config = dict(
    num_hidden_layers=12,
    hidden_size=128,
    n_experts=80,
    experts_per_token=2,
    d_expert=192,
    d_shared_expert=0,
    hidden_act='cubed_relu',
    moe_layers=[1, 3, 5, 7, 9, 11],
    router_score='softmax',
    normalize_top_k=False,
    routed_scale=6.32,
    balance_loss=0.0133,
    balance_bias=False,
    router_z_loss=0.0001,
    init_std_router=0.0326,
    lr_router=0.00221,
    vocab_size=1024,
    norm='rmsnorm',
    norm_eps=1e-06,
    tie_word_embeddings=False,
    optimizer='soap_variant',
    learning_rate=0.00861,
    beta1=0.95,
    beta2=0.95,
    batch_tokens=131072,
    max_seq_len=1024,
    train_tokens=541200000,
    max_steps=4130,
    dataset='wikipedia_en',
)
Below are experts of layer 9 (counted from 0) of a mixture-of-experts language model. Rows are named router (the router's row for the expert), up (a neuron's input weights, with its number) and show model dimensions 0-127. Each number is 128 + 24 x the weight over its row's rms, rounded and kept within 0 to 255. Numbers have three digits each.
Before each expert's rows: a language model's description of what the expert responds to. This comes from a sample of Wikipedia text that the model never trained on.

# expert 31
It responds to: The piece 'od' inside words such as body, modern, Zodiac, and other mid-word pieces like spec, ad, olog, ident in presidential.
router:132143156100148130085155166105146150089123161155138121156145134122089159160153101146137143091121099123113118109138125083096130145165159130169088082127157138120141141166114148147130142160115166167099106144111160128104121112135118149137150153123147090139123093121107106105142171116099107144167150153085089157091087118149129165130119135141101103121095106125133145140137146173123128107089
up3:112148106121137131112112159096167070160130143127090157171122088115126165115123115128188113136106115135154127131143155156097139118166115157128118146148129085101144140142147118122118105184117130156162124108145125114171184144131162122145156118094158104114134155122114125132159100132107126143113129100113131142120092179159161148152151094113106132130165141092181135114106158145155142153140
up4:122123143102108124140103113155129099125110124126138131078147153113100103116110122086165132151119149157099114136126112130119113116125153119154143119135107146183156127156084144123128151115064119125094130089096139152125154121120099164115116132101128099094078117141144126147129169108103131129175125147141111087073120105129124124177124207108122093090135099165109114110111134126165156147120
up5:098139110133119121128136160138128132121140130116111143185150194115174103193127115139154117089168157131083109145125121133130113091101113098167091074141117098133163161131165105103125133179093148106121087155100141112091124130144149132143092117131121138126144114153121158149152121119109091120136098082115149132142119098137114161156122085125132107136141141089118137161139108109137134107106
up6:167109118163151130120165162130174098095152129101111177123107141131126157125142111101101114123128143158108103125103163129111130124174171111138107109148131113112132118142109097134114118086110138146103180156119134087174145123130119176153172126150126112166129128159168121105118130114112107162162156152147151154139083113125123156125134169108119101180109121112132128180141115157148156104148
up7:120065127123135138086082089151146108120145125154097144141100120111084108087135140116177123186149114148124127113173145153079126121099137125116099142136138095121128112129122138171111135139170166107133149155106157130127098107139109121101091156123097122109142076124090100130137134141100096134138126144114111119137139129113144154133153121160159109060148112150118093159107127097104137162124
up8:114112136114126165133112167139145133110096133135116146142091119112142134165147123163135141124123137129128135144153118121084168155118114092117112091124143158130113207140131088121180118155088139126138153149119164077106149155092084093126143108147158109125148118133097106124144152118094129145147104109151083116159110170109137146151105133121158093121135113137152120145158075110103176151103
up9:118122119154064162142112131119171108150144139137117113139132076147122123126156098108111147196147152130158098114137109184161144102122153115112115124132143108087118121131149115101184076141185125147155101124062110118134130115146154144113148133108151105142065099142104131103176139115099141123092112132114112107126119100145154149155122153143144143099124117121112150126117142136128142151140
up10:162129144110140133124169150127165083124137155121164150118153107147127123085142087100135135147122090128145125113148122150152181136064141133164134127133146160102070132129123158119118091123149119106132170149113132159117160131106142157153159195138155115166114161120105083129123083124144087131100086151113135132116098089165117128143133136167126117111127133143102125101123140148161135123105
up11:152173124103103127105121135088122170144113130090123133135152149106073150164141161158130174117107139113073123138112160114110160139111158119163082101131147149161127145136137089128132153099117182169154140129142175156162127125102107110112138142124106133134173139145119152141157131124120147087160154117096147122131111140163096135180146132142149108109112168139125120083110157115142109120154
up12:112123163130137117106151161148111132099132122093163126146129133093142116098196126099134118067137135084154125153092127123106085138131150120173143106127102068138111136099103145134117082115119103153118156117088131125128116162149125102143119128148144069140133120062133143107090140096098114135135136139135173136123153126105138150098085121117151157137131104121115170164092109127109115120129
up13:148092138158147108139137097155148110114132128138135081119104123059110124119133125097126157122145113162106128109137140116071129122121139172152078114125118121165144163158111142108114145159101139084114116119092155161174107083147133143104139151149162116072132161138112144160135143145148138102154144144104090180143127133106150136117132103125114161159159104115120160091078129143128144130145
up14:101100134135122120131164140117128159138126123089126129120120152178157139161159110131124126131118116127117128164121176094105116141146140164105095081109110124152174165126078119129137125181119184110117090131131153106111140127101135136162163149140115137084136168098110140147141127102135090122143131161163081119171112154123132125127151145135146129117125123164122158138138150219130149120143
up15:114153092173133173116177127115107118108174120092185101126158142091146102108126116163124094137132093121105124114114097151062134170153127115147103138109118131174123143174151114115117102142105143117164118115126139130148135113092072121117140146120161118162135147177079108148098101116190125134127129169107156122118093164113141147105148135125120147129127143115135139135127126139134114133114
up16:134120111142162126141078183090141116117136156136121160136139113162138160083175103182119140122125146152108107162111129120113089146172178178158077117122121098154122119147124168109130141108156133103163138145109136100150113128116141152138164149126139110128086105118129147128071137160116144117140119121103108099139121181170146136112145142120109130168138152130146135142086144159105119131144
up17:104149167090082123121155150170135148146099149137149132133081134128115147135126150139110134143142150123116157146093136089123081151100145136135127108123149108120140119137099110135134109156147132112162090120125129120062130123167149121089136149131096121154117110115105073134142141160141111114086127111084144138122125134153147145165130171110130136098098108145078155125211090134088119134110
up18:145126125162144110121143130121121123116124104111132148137142131147121159105146092128168116132122161101097116119165083139172159139126112108099135136156094141158141150097119177128136139133139100145167109125122116138110099080118139131158092152148153116167184083127087105140147127147109106108113113098148110144106087088114136147152184125076147160142107117145148088094138176146122082131129
up19:075138125125147106105153146155098133144123150142095123137119146107166111118114152099116156139159104110104139119140138135114153178135118153128129096146155124156150112177117172118107123163142163119095148126132118163165133164105137159115126131151116117132096146152104153108160154153130132163185123144113093095126164166121068107152114135117104107140170105135185147154125149127099153174118
up20:102114136110151143117088118101130113109117124137110144109107133135150126125119120165133135128120170100159166163141153123180109182096145128155096137096119145169136141145132142144164132132125126132160117136130158126083110103154130197170144130094156143120098147110146112094159127110123129115123159123141140081085134059100074136106113166123134091141142158137111162140105161144120150126157
up21:146137120159098129080136120114113138140140148149132139151119172155184115102137093173146161128105145135112175126084120127132096116101150133127160113094137113097126134134142116163160158109130150145104198104178130165151148144116093129125157140158135143095119123103156128092164123145152174162147110127116153120100172145110136130135111129144123125149112118191098119168115157144136137141155
up22:151156128112146123167070129115159132085095074104124108081158107116134154140122080156111180167136142114126142139126134086106150188170154109131136145107136168111137178108079119125129125120106161139105144128139148141129131139133093191122148149120118111156121088166091144150145117136106120113158122167121120113125156151108136091125110132125140126113133124108146102116130120132163160146106
up23:134151105178139157102113110140079073160112157130142128166145130130110117103146143134171121122094160151133108150131151060110133111154168121095141073133089103142142135162134127118124069127157144100102122157146143113089130129165116105126132125109147144067121094130144151144174160120136148133117120128137139120138117142119154169151125106153140118170113097154134154110128120164132127157099
up24:113119046111135118098134137122091126136120163105116108114107132142127148132130062130150171107130131119112186136123166107114152092112118153081153098062141138144140127118095126154114133114135148118138146112132153133170088097168139129140119130112129129147122109108115133126143088090072127118100162092151133135118155114106107122099156159146082101117127126137089148096109159120104134134146
up25:139062100156130122144137135138115108107121135105097153168097103142166153124181163085078123104138116117145102112155171144137106128112119173155158105123177156140167131113121132133104163106137124125118152133110147114089090163134091146138110114108164151132086123173111119166110138149096138092140127140135112113103145135150119127165115134123099096108119137156120108114131143135094078102105
up26:143104121135095126172126177146116105133126130115100117197116131106083099129174105159128133119107148143093154141132111126087165141114148138106121109152154140126098107171080099128067173118106148131144143139092125130122119115141095107111123122140137124104143144143138101099141128122114173116137138148078129170131103142115086097099117129085157114107099086181147120114139117146147124097124
up27:151143124147169136114112132164129101108135131094125144105146128146130099124128153098116113155106155114107083056134174176149139102115092133108102113128116157108094153144110103129152157156130156125097144135129107149136163133129154121117144176155156143097135132071148093151155136112101178099158146105100152127124134145123097120146083128112118107135095180094152106149166122130122158120141
up28:137134172130091150090177100101084114150095132138118149122141085118119069147122104107119124117126135139126134148110152161117120160166150129156094116125108126120128114202134116131127117136120154166171137117132142124144105168108138159108137130105129118163163174157142059154118130116146120125126095113095145168101133092141087165130134118126123085150100116081117116108106118113126127153124
up29:128126154104107133133153122151166144090137161108157094132150155141121152105089108100127177102088119134137135128126155131125123063135152163108079138120095112161152140174129135121169128156069152102143130111094151150118095147095100134116089151152114093118105134125104077134084164140132123125121111098141142096131149145127104133130164116165100163129177130128125149140119116099121153139137
up30:112114144139127137132140158147152069132082090109099073129158119169148082154105095108145154126083157124145131114138107124119107119135091145133101127105117155139093155107140100118150118141134153117099165123122114099100093143116171088114119127142154153125150082104129100104133174128086120115121138076115094078138130099163104139126162114142113094149155152096162122126124115117124101130114
up31:159088152145133138175114156128145175127136122124128128150112153112137157154147096160161093127138131161146108143165117111165101132118142134130095111110122165134153116050096093139100113172169151134097132114128141149133142132070130132103116127164117127165142110100119120151107157121151189148119116155149090125145101139120131158148144161133110158152147135073137119126136152171146128122104
up32:142138166108113152126111110126141098089126164119114130123139118105129201187090141144133157101159104118115165156153142123129111138122158140165132136149146108114155144133138087151109094162115126110120162109135124107124145157117183128108097170160108116131113153139124107104160149139152139111150100130153129184105144123103088178148089129118093141132105124125156128140109161126126124142061
up33:102141121123088133149164094084100143117081104124147075144120077189130111160146119126106100084141154104104112174175109144093111115157153102143160143140141070148110159149134106109121126108099153121154153116143139123145121126139135132166110136134137104123127093172140156160140135116149091138123115118128170095090136123108107103135152141114130120137134105133132152134079115097095094137130
up34:136154119131068145097134131139114063121136118090143130137099140139111170097178137129129138144117119149090125104141138123159126118150136104125124118132177102156150152132099084110143144136153131165125113145095154178143152135115095164125132159180181140093133111119130109102139134146091116139112124139129117165157111098159087109138130143110107118158076159095159108114112121145091141092129
up35:144131142127142138138088151132078168065181144114086134156140107090146075104154111176096128119115142125130165140147098143047133147129154128107112160166126112095131158104115135108112098154132128108149142136154143136103162125136097143131151081131134160134100065132160125133111103111106139158122140092097118141121099137119137165150122129153116136141123123126137122156124109121144141096125
up36:143118108158164099108127125065147186125070124086137154127115157182119150148162103120132109144121109152105132105125126125083153167144135156116116130090150133107090130168100129147133144122116128133130158135100139122159153121139175095133142140139121130140116148125123102132166139150137122146112133155147154160077106104170160134111136120121125101169141136131082180125101111142101131173159
up37:121136123111152124138120123106136157124126110120165128162137161165077161140157124098139128151153111165139119155125116116184134113100114156157109112151113152166135158129136187140164104130122168088167118127119145104125122096113178139139134174113154131145100093110080051144145100105153103132129131124150101147121112096135128185147117115094117115109105137136099153103124120132151099131134
up38:143157133145120107126113105148079123147117142132140115154060118147138128161167137122162121084121128155101097078107152092095178153111160077122144160142121146110139170131164147104132150117153129120113151092150110123096145120134116107112169156113095131137104097101103175151124124091179100134164100141111111118102139113140140146129130144132100146108116125159145136137111142145081170103135
up39:131119125156129137108112119121159110135111136147104148135130154194126079124118116092144162105102094149136102107151106162142178130163104174125095064116115134104136145110084155114124154152137136124117156106113077146111151129168160106116139154162145113116132141116157166108152120133138088099102138136095133109109129116126181070117106103145121095128109125164104090132130130134166127118117
up40:137139148124147123139105102108123106155177121086106093142194128138118080120122144138149145149145157119131084110123157103129176123145140123143102153149143141152141157133135107094110097170101102106147151144130151143097174124129141159146136155098136118117132166128121096102132131153140143150128137143146194148115099118146155144110119110118115064115162110138103154171105075130100123153094
up41:115115150075132113097074128143149108137114104110162132103181085087151148096150171111111133124134143140125153121103087076157128159165178104119142127130130132147135126116129127148111112167174146140095121097142115132168125070153149116147149135109116108147134101134134117116154126152162134140157115102119128086137110124136123101110131116147062167112117164120100103150164140127148141149106
up42:110112144185121140099114171101146139164125170121150120112125128080139094132141170113187176117150148158105166139156141143110144123129122129103133103130110084164168159141142127141149087127168137147114114166126136105104130152105129111104178152146131113114161079110148133117128143116121093141140153163120112150126123083132084148095150123103115122119140112090138122097112150156139085130155
up43:121125131074115115141122136166140120111155087140123143115147166083086116088153117129151110148118124104160156140158120088097138099161128175168116104136144118121123129134102076136140134123134145104117129100076084144112103104115116159128073131151153107158115131141182128133088143115112130165122157109122149180099146164124096128136141110140153127142113138112127157116091153151143170120090
up44:114158159135127148116142142143114107092105149155152158130098155161141095102138108160162166143127122131117119111138142086118121117138152098111110139066104156131138108100111158098119174144161129152118108085136155135104117104113117145143161112134116109138140091170157106146132157085156110122154143055146132135131151133144169138125121131147140127138120074154108114115185137102167076124127
up45:157157163112099111103119145176136127153136166142089171153101129143120137135108110162125149122117132127127150142111148144121134123130144123095129135123158109110174128184128159160137146105150122121147141143091150124122149144112113149088119161161155105161185127127134109115141104158145127176123147074097132159119169147114123066144070137101143112149113098118128118142087139110092158162149
up46:131120113140104168131111132093097145134131129175090137158131148128125121132097166130105157123125148109123175142130156147112133130125170150165137154117140094075168176148128160120155147141134119101128110124125116139138142169135087141147115172144078111115129144127134093093082179111151103110121098162142143102146121141185113137134148086135170121170078125127169131133142119161148129124136
up47:088102150110142112119144112134158149107127121111125136135102057158109126161160098143170186116093086121152127109152140167135120138129111114106115108147121107123148123124118113156156078148143121109086146145110159104161138172169108106091105107135137128114083137096094131127113132151127112133132165106137091132138081131135079136119087121136088152140111135130161161109101160103120094110121
up48:114146145114176154083143089125160107135117133166148131122164108105118115096146141120108167124101159121088137164138128148135067120128128122166123133111143089134139065123100117126111123104136131115142140144112132132141141180162102151090153160130170124167113144130136168172129130165083128175144140126087158129140097112151109122123110168127122132113100097160142141102141086153158132108138
up49:126126167134112158114114139111144172132104168172174153143164121171109153151096151110124133183092107103132105161135136114127101131145144169124111129153110126150144141095099172101146148142140145143143120102144170138161124127099181141143103082120137126101095147124110080145161147141150095105118085139138141155131134128155119133100162118182124155143135127107124086141144093140160110118117
up50:122122135120100120075097120110135151065099150126123134119116137133142175123113124093191130175090135150147126107113157150101135099143136174144157159124114094157121118110094142166128166118139127148127177119099080138155134119122114114107076092119145083144110139093136128141114124130116150126123142085122117139117129123124108146158100132102120145160141083175134103088085127154134102151124
up51:098122115129131155094112130136079160149164133151147153126140148129138125158169126100102115131144121177139114159137121122116153129143149116096150127145152109125126135143138173189171094129077145134115119159137119101167153143185142118141127088139092143117124102154136118142115150133119108158081177161150076155114109163161134144145115143107092139115157104134145091121126091144123088160131
up52:143174151143117107092128130151123126127134144111093116137132111128148080121133129140115112107171121115073149106109190126128147152124157148172097148128166094158098125170121093119118094152115115175116108128081106124115122152141139154164126138113100120151173117130151088169160133142140143123116126118110141127119114098151135156104120143167133130139172121136077129155119100094091087170099
up53:114107125109108160143170100123125092158187157155147091125121156104148134148138095133129124115078086116085122108137169101124120118145164119131133131137117143136123120100118164146119112120130108160112118079124132173105151160111137111143094121107128153121138133166131134166145148153080057128112135142081135136125112134122097156153125126126143156093165110095100120096090172157121149120150
up54:102107116120178131141084113103139169078115169160128124136114133148087120138135111129108143093110148152096139126120152136129132148133110095141137081130128100084118120112112122159149109120131118128162131151152170130167168142170105110122146104120125124168158149124107112136109113110095074133136161153154186142102150155131093133157134107137188107161128128141143124164156170134170132118106
up55:146119185147138112124142165182140106123120179157115137098132137153160121126153117127158099131120120132151101106141141088161122116144162126093145131131135161126174171155120156109133131160129121079132154183142130096149139105086115133161106154170167136148155142107155074090129102123113143101105126073120101129139128140125093172116119117146125128140139109097091167123142120147116138129147
up56:140120108122101142114104100146127124109116092163124078107104084092099144160132150123125126101123155163107170151123137141085130140161130128131142124153098111109151152178130149146145151077155129162124147162158127138144100130132118151144114158167151108127176128142113168096131108075118093096145097095122127193140109113134145098113117123079130161127132130134130122108157089094097121122110
up57:172133145133147135141158093087150142128084155119146125176093134162139117163117131098149130113090164138119121140123101155117136116155126127143111114148140140107128160097133125151140124129121147068167093112187101134145157117129099157150119090143124078170142093161125115137150172142133109161124110101161093135155153107169117097110129147095146130119136132116117133118145181131150091102089
up58:100151160106152135148094127161138148170132138127140102159130138101124172139091124087111151135150165122155136129109134114111179119097109133125102083132138132144158114061151143160149145134166100112157153144161160123122112126099113126115139146150090086136127153123105141155143159144077126161096117177141160123139118110130107115093138081117175137099122181119131097129118169135121125145127
up59:133130137127158159111118112140177101145167110123088101141142116149127132122145139122129159094171130111112132125113122168140133129118145160116116136175131144122132134136152130091155120132123148169156128154161084121185110100120119126130143157110133133110134165170114113089120142079134102133143130095127138090128073175114167140167154121067136121144120121119155112143136133098161175062111
up60:135094148118107188109124130136149108120139112163125110169108098115130101109130170097113151087120088159118109140133124110107171102177135149121128135109106102090153126139095136101097190128104078141126161130114125108149123114150162151121124115094106093164133119125080110121155153144128095092139104161144133106141106109108155146106118104154094157133119120155106190119127118110138111165136
up61:114152139131147103110147073153107147149126130136094141140095132103159109130180128159123132101165098156148121132152109144086145159146123128113125114141146164113127111128125063153133133140155098136116124149102149132133107076129166114118117111113110089148175110098126102125103114115154141133184140113110133139134093123143110130145145134126120148112145082128126105023124149110142120098093
up62:157164139133189145131127119132157114093119161130128119113074137123114171123142098117131131157076120139145107126117145102101088132116148090153165108128141178093087128190110104125105082132124156113127183135151117137143131128141130124079158146135146079132147113131093156129112140145104126146156125115133123151127142115104172116102143119080122155098129094160114160105133099134139087120129
up63:120112113104143133134153143156086086105120104130138109119129125090092126128177130121151138173166102121162173104085109119101129090124119099146136158162150137118138138113135111131121111124121168092098132176130114118129095082147114150147163129097128111159165130093131115184162136114100105142132164094144082141152133124096129108139119168117138108140160162156168087134132102121160124159111
up64:102145135109122131119145128159128141150100114105118161121169149127175132124113114140119143096162094126131103130143127091146114115093153154156115150172106176150168163128117113157141168158139121130121166130124121110076085130118126106124075149135144163113147118092098122095157189129101102148131098156121163149074142153143161149123106110130087134106129131139113097161128116167147091134115
up65:134118128103140178097122082111160112107109118167155131130170135128115163151146147114154143126131117067155153173137188135083156153170153147139138130134107147136178111149119119170139135142121108139100140146143098182154146158120134118145125124156153118117137103119156104125136117154144115161136066161114116137139071122158103130121111118113106133130098146154082146119117127140117131089104
up66:132102114155127136124165153080164142131136177129129111128156124100130107160132102137116154110108128131153159095131149179163149129144134121167132118137149093111147132123116135116119135137163077113140122118106147090137093137138142122157121154153121141166139123146163134131146161154120129128103103180119149174169181136141137143122088128099162085178159076122131170098105140128173103145138
up67:088174149190098123119128113091134128106145169145151142131158162118167132192128136136127151131132136112152091149141166090113112129098097099145114129128154140128096106143096158131107149139179151146095115146107127118137144146142123105122093148114137113113089121110154131114118132142146113149086128171091131097091107150139094143119161107123136097127127136120136107137181122083150179090129
up68:145106097154132124114118119097130133106115156129162106121132143088132139141132177131146120146126102110163135157143129133138113093146088138070120091071139128139130124095082173116119117114102135140082136107132132090085112119107144157194181126161093119123108146130152118140130133094160103180086157116117109118140082098131144151138112115126102105146136171137115144143122132096137113165150
up69:099100151109114119110130089114083150080115146136111149085133152157072153157131099068183100134125130138150113131130120109106135109145139143116154142165123124143125137139162136129121108149137079147117131094107119149131160145116115093124106099120150101100145105149147138136127154118163112160133189122115102119107132154082093126161124125109139087158174148115127121098137110168127169096152
up70:118119129139103130132142166156089128120132127094100123054161125106135112145132103137103114121113161136097099119138144126118123220145158135141131091165149103108084098123123170117173081174096142114113151138146143143090123121097071152113129102131154120139143145098127140116136095125131122157108143135137078152126088121126144135092106120143144095133123141141124125131168138118114167155127
up71:133132128135156116087119126140167142158144151150109146120125159131094120085128164125120176107150099131147113108147082095125098096066151122122148117135118146152108176092138111121117126132160159122149131153049107143136165063122127126156147143107124139158127169110097141170137136118152128129115102152109122111127107131163118112143110106119128129110079128110106085133142123126106128081172
up72:152122098110144109102156117127142123153147112154101129119096143144125123126126109141144143106096124138139129098131147150164120128146140107150151126128073154110110115171118112111084094127097158110091111132139167117096101088141124167178126111134159116131096096117107183109152143147133085171134113114091159192114090180142061145131132116124126154095117126096152145145123160141124119124132
up73:107131094114063161128074144062093094187106120108131099129131141117086157179113164110131142157126145139152136111147093118105143080096138149127134123126147135125121146132159152109105163105101125107153106112113106159139118102158149162136163137123143097161114096147133074136157101083109107140117153128092087122158150140108129123114100145145117092132125154120124130131135118121130117127132
up74:188148129155141104140106153148127150146094151105140170102126112119099168098112132072143104140113083127161113151150134153132127096152131118155156116156165110135140118133071139125161127175140095158104155131121105118141127085144130072116156134131150118114075127113100127094139110164130135096098132155119178104130069144122131109122138122156149124150102157149132088134126153138111134143120
up75:165132138125171131124080152134131130126114120120113136098150108124116135129163122132162120080159143138114094153090157102125154091120132098148126156130142097145166153082078092124133153146146129104095124140117118082121162152155148152098118105088056125141104123080125127115175172168128106120124150127100151143168096121105134128109128100139122132145114141144154117104148113147113147076137
up76:142102171116159152124141119118134124084093151126149098102132079127139147152158114092162113157131156109123139147115115125135080136141092114088115141095148136079113145122126152149061120122098135140129143118127106114158117171099105102161136118147107126111060150146094136135085116158073140105168105106123139142138130129163148133132151122118154110151119074134166131138154114136128136110164
up77:126126109041127105119112141091122117123175142105154126108154090114095134148143094109117170135123089156119128137124114157129078159157122110100165101169143132131133127134115142130118130112162184123123145130163114136151100135111141126122175141143165128122153161152171140156134148132093127102135145105129137131161094172136132103098121101159140124087147137118131106107170140111183109101111
up78:152172115118160099120164062127109112147090108123130164107147136102133131129152155148151124114153146109130103168126141098090155123172133077129125115117155141112134107057130133114144122161120162124101142139141164113125150154149096144141122134098155125133092140106142153140088096098105132098140121195092117128157130113105144107151130124135143119087128121137153142129091132134153102087079
up79:154063130146129123127131156119100153119106095159145116103085127134150150080141114122118122162138131154124073127144149148084149129174144138125147138096172149115129146113126138110129131131104157100084109140121214159118139154124154127131112164106145096175136118134126163132130137148119171163151097097127126104103139141100104148099132075147093117129138121152126141099149123098160115131110
up80:127135099120094133114120105133100130100110135138121134180080153103104099082137182132141117076127131147129091120111170159095174192139155131163095128070148138150117143136133131129123135142161116086124165133124151100138111083121093103087132115134142146094097120133120126105140144116134112115131120145126167140169104134129090139137089123149162112135115132141105116174163151124133111096103
up81:142152145125119128130104052101115101161161136140161146112162130147119133129163109121087143108136159168112096121158145092126091150162160145169104137117113160114104131164134104136111153139170119135102124139126135111140128136095226122109131081112119102147128128140165083151143159127125117111172150134119134143142114121151107154161127108126113139142084142130140130098141160104107149127116
up82:153089141114073127139095141127106180138160144173142126109092110139162103143132117176133161126108143160115141116143116125156113117151140113162128147115161125098075163111109132064142156106117127164119147126097133116139149104175159112077109152116106106128119089151196123120180081127139127142126156120158150124123134176132125123109139088131146136148127139104115125130123128134133114114103
up83:141124157138120138094112126141128115132114124168103124130127108138122075150140157116155148115158049142189129126083132107132145140094148148118139125163135125138147140151097167118168126148120148115105093109085154115148119188148110154172162149112143115138148094153136096085121109129149138142161119160117112143144135111077079135138144106109071134132123096144161103115125123140116122097136
up84:127105149140086120146104083126130113114143096098182144184153132127098151117128100090075139142170102191145134126112161100135164053161154130124146127122111102113120126169165123114126111165145142140113108135167147105121105124133176101132135168133135132121086138118126120139156091139118118113121127157130141162131150131109134141109112131127099125101150126159139136163167152136168096113138
up85:137144103135135144106130146112132136120090085158157134122171169145136164117121162102140183118133159153128166150152086096076097107146122087112100139135174134096154146125118073108126098132114097118116143144147129146127103110117142146101157114107163144168145107144137145092085121142128118126117137126088105133144073113129116097127149134119089123073100148133144137093089107130110157151128
up86:139127129188122126088114113144090106112154152132120125134135179130140125134133138139121093125144126117130144105158165145084160072114129135134143121107125104135097152130130178129098118166107163165109138136095160114159114131096148169083126099131077125129123094083193110122149120115130107166133142126128139125119126144124133160176099099115098102122128080130094103131147143143180147134150
up87:145092123152118127165143148145116098095158120109117130167163111150150117171108130119145136139087094167148125149127088120162136117169127171136100097100122129115117108109109102171127106099123134120121155110122168133126145123097125144135126195106143111153091098136118115122131092085116145135121124146124172141122142163116086137114158156135093106094085134135137073183123132147120180110133
up88:084135164119117100132104132142113102083085110156135121129119100098120115139127115115114101108126124134146140092128128146134097133117119133120138092121105130148139088130101128164157130128153131161092081124079162159109113106093054134161158118154118142144130147119136082113139095159089110132160175089078096111132096122137116136145111172132116120082139129110104139122157106134112077108142
up89:143154115132132124122140090119100127127138074107116097127071135129136164103154092125080111140142107132110189097114136134117142124144156088139125119122128109149162102107126105132167136101145119105135165128138103157163104135148104154116115148132158170111110142122114166152118128158165096142137143100060153148111113106149163091126076103136120114141115096115134096167116136170167127100114
up90:152163160148108157131184175161144140140111108146185145087116131172107133082107111140130112157171135149121147101162160115117138101156159110072117109077107098090151105144144145087141119146141162135103120150133111153141113125104139135121159119112134165139162136104133133131120111124133118147126095158131140135058133109095117141130111124161073124108134114134117115129144161104126150146118
up91:127099115131121138144165132135106098128138163127129150133146137121107142151136146178156120101148121121161102107119105151108146178128188162215103145140146167132097153116135159109141091119149145161123113116137111181097103129125130133120134083096160092105101132137122117140124097129094130145125133136130140091134120104112138172095125190082116173134145133119116133132160144135124123086109
up92:162180147108135151137152111111128110124119111137102131134138102162133124145118109144156123176132141145118116089142137070112077134153143100117119108137139103123160168147130081125120125119123122168127148102139148161153168147123169108161146146099100106139157066127135116110149124144113145121119057102149146139072110139139130105146084105161092128119128158180111155134133107134164127133110
up93:132161122117208117090109145095092134091177115116131117132112130132142139084164121133118169109145153106075131095093123163105144161129138168113087169175125175143172131154108155123116137156125143148102143136104129148084120063124133119123144151166108123155148131154108112112161132134141113141143129117133095095135135145132100158093115120133111120151117103127119121122164112140148114121105
up94:146141138167132131100152139177176115086141117118089113120118209143118159128147118128112131145124121078080138126138101142153067110151125103100079141146159140164146153158085090155136125118122122109100127108125140147160100148157165131106134086134132092118129084114126102160114150125158144135149111166128122131107142083115108131130155100147171147119100129147123131148137130122130119131158
up95:136189132116139161130132105119133134090142130098157134173116144150107159126116135169139173117101124152135156118154120113165124113140143107119134087118153157126168146150078146108099094109128138128164164136094136134127121183136086149117088187139134097124130124104115117123121140127069126129181122133101120135138108137150149128116083152161111131130145128170091149141167080094123133112125
up96:138182087116151114118156138162111100123113092107193104114109163145090121126119162108107130092113109150145173106127140137139114071130165118168130143112128108153140122146117120129161151124152141119118162108125169101093115172146098136135115127104134125116152107095123135095168147114129121102129128126120163132155161118139114117106096146183183117132167157116129125161168100151157141154120
up97:097122111121111148114141102149132132134149096129119108137131156091133073125158103100132180120166152126098128125115117121115169084127123086146076109159182113136110128133141112136162112126151155152112066093134118139113089129116123100136124143123106147112098116104143142177143161145152167111158098127110170126075136101147144131122089080147163104165096111148125150112130100127108134114135
up98:074117140094171123130113127092135143115133155134115111131118151122131148150116126117102169161123122126115160097133148115131126139119201174123133088150185163133126118141095153146173115148126145132136104140135146124118147108166094123125132108122123158157149141119101127081155133090114144116152112122146160105155136126155137183057158164134134099153153125099128090115139159136144155146087
up99:172146143080151092061145152087109111135134130101103131139098126147157143167144125106126172115101156112088160178144141137123108125148147135161159117146126078156094103138108151128110106148133144160154123153136127097073086139164089138112125127114103126108136114145147125111140107145145118139130122121145106140121099144119131160124113172108135169159134104119136077120096129168140137146084
up100:127138129091117130146169126134139175155145151121097110123071169148161154160151086099140115121176129108119104104142144106145154115091117095127152159120149119112133142093121151122137130173127096166129143111113150134142164131127078131144115138110143161147150137121134145052152104163151117084158103135119141093140107158104103147169149128132110092138102100129143109092137150136155120096155
up101:134132122156107133159115135134143135122120143149139101139174157163146147136158165106146100172126096141086158137121128127136108122141124130120129134158125119119171132157109141157112104117143131113138122093119127116063141142096133096116105113092157106086106156074140143092132129136175131134148107144155101135067093102177182092093113165142128110107112160164116098121111155126147103132160
up102:147087163143071084111121110122115168100120079122184088137134161155159075132136099136121145108105162111107165114117118126101121100143159139153126116130183158162138104143131067109140169108197122117131166147123120101133126154092128114135154141134151103130122117113134144142125144141138136118102158124141132129142152129147123133104146102120119136113123141133128117074084156117113149129085
up103:095120165137151124078105118117152132116141187130193120096111120121148135132130146085121145161145102127105140118149156181121131110126155107137157139114122126125126134140124099136123120187135184149113120135128151174137097111103140122131122123149133065157164117146140091092148152146091129105154123091122076129129121128108096108152120075127127152163107119155147126131096114153152117172135
up104:141192144122154132130084139126133158097124123151116168140155141130117109140171085137106127126084114132122141166148152140101123143110147173163123129113146092132165099163126150103130105175117144183134114119177123089105131123109094172126116138125113138144141119111125140205132138117152150142144118130131123158112115154091139096104131152114108074123123125113168155149146134113173106095128
up105:108152147085107175159124116110126119127115132136103122129109106082066154119092124147183157106119131107138082108101127099120132111148112162133114126121178143141163096168088133112089118108087109118076148172117114127101114102094156129143118154149085148143104124113109122138133114146122091142151089147159153152153132170150121098099143129129113152128132092114112127128128157163144132145099
up106:127113104127109121105121124128148152107088158075118096085097112151127158145141131146117160118173147112146118120133142082107184116107139119129100168129130098133131128140110160134167114135095152145113149141070121138160166091121156092139140102115130162146174091156099083105135128126117101169113146143094141105146118114165126114136138161122132115117093155130077107141135140138080146127168
up107:134120117097093122117157149102112137090129109124136134147112103129111143135143094090119130134129113081110120106143152071183127126145154121125109109124132096098097144093109078123107120130182145112137116111074090101089156103134105131126125157116145152139144142142129158113142141160122100215142169154105113134133155164133106164102092139110109125134094124111119114097157119100145136120089
up108:147125109166109104146103154084140111101090145149114092121119113097101118178127080154125097118083129126121111151072154121119132169098136144131161181139101149115125117136164104130130142109129108118131131117124137136106137146122148098148179146099146166103133137115094121130109116145117109146137155134092079098119179164095170137152113094119109084166101143102106119142150114130102098133117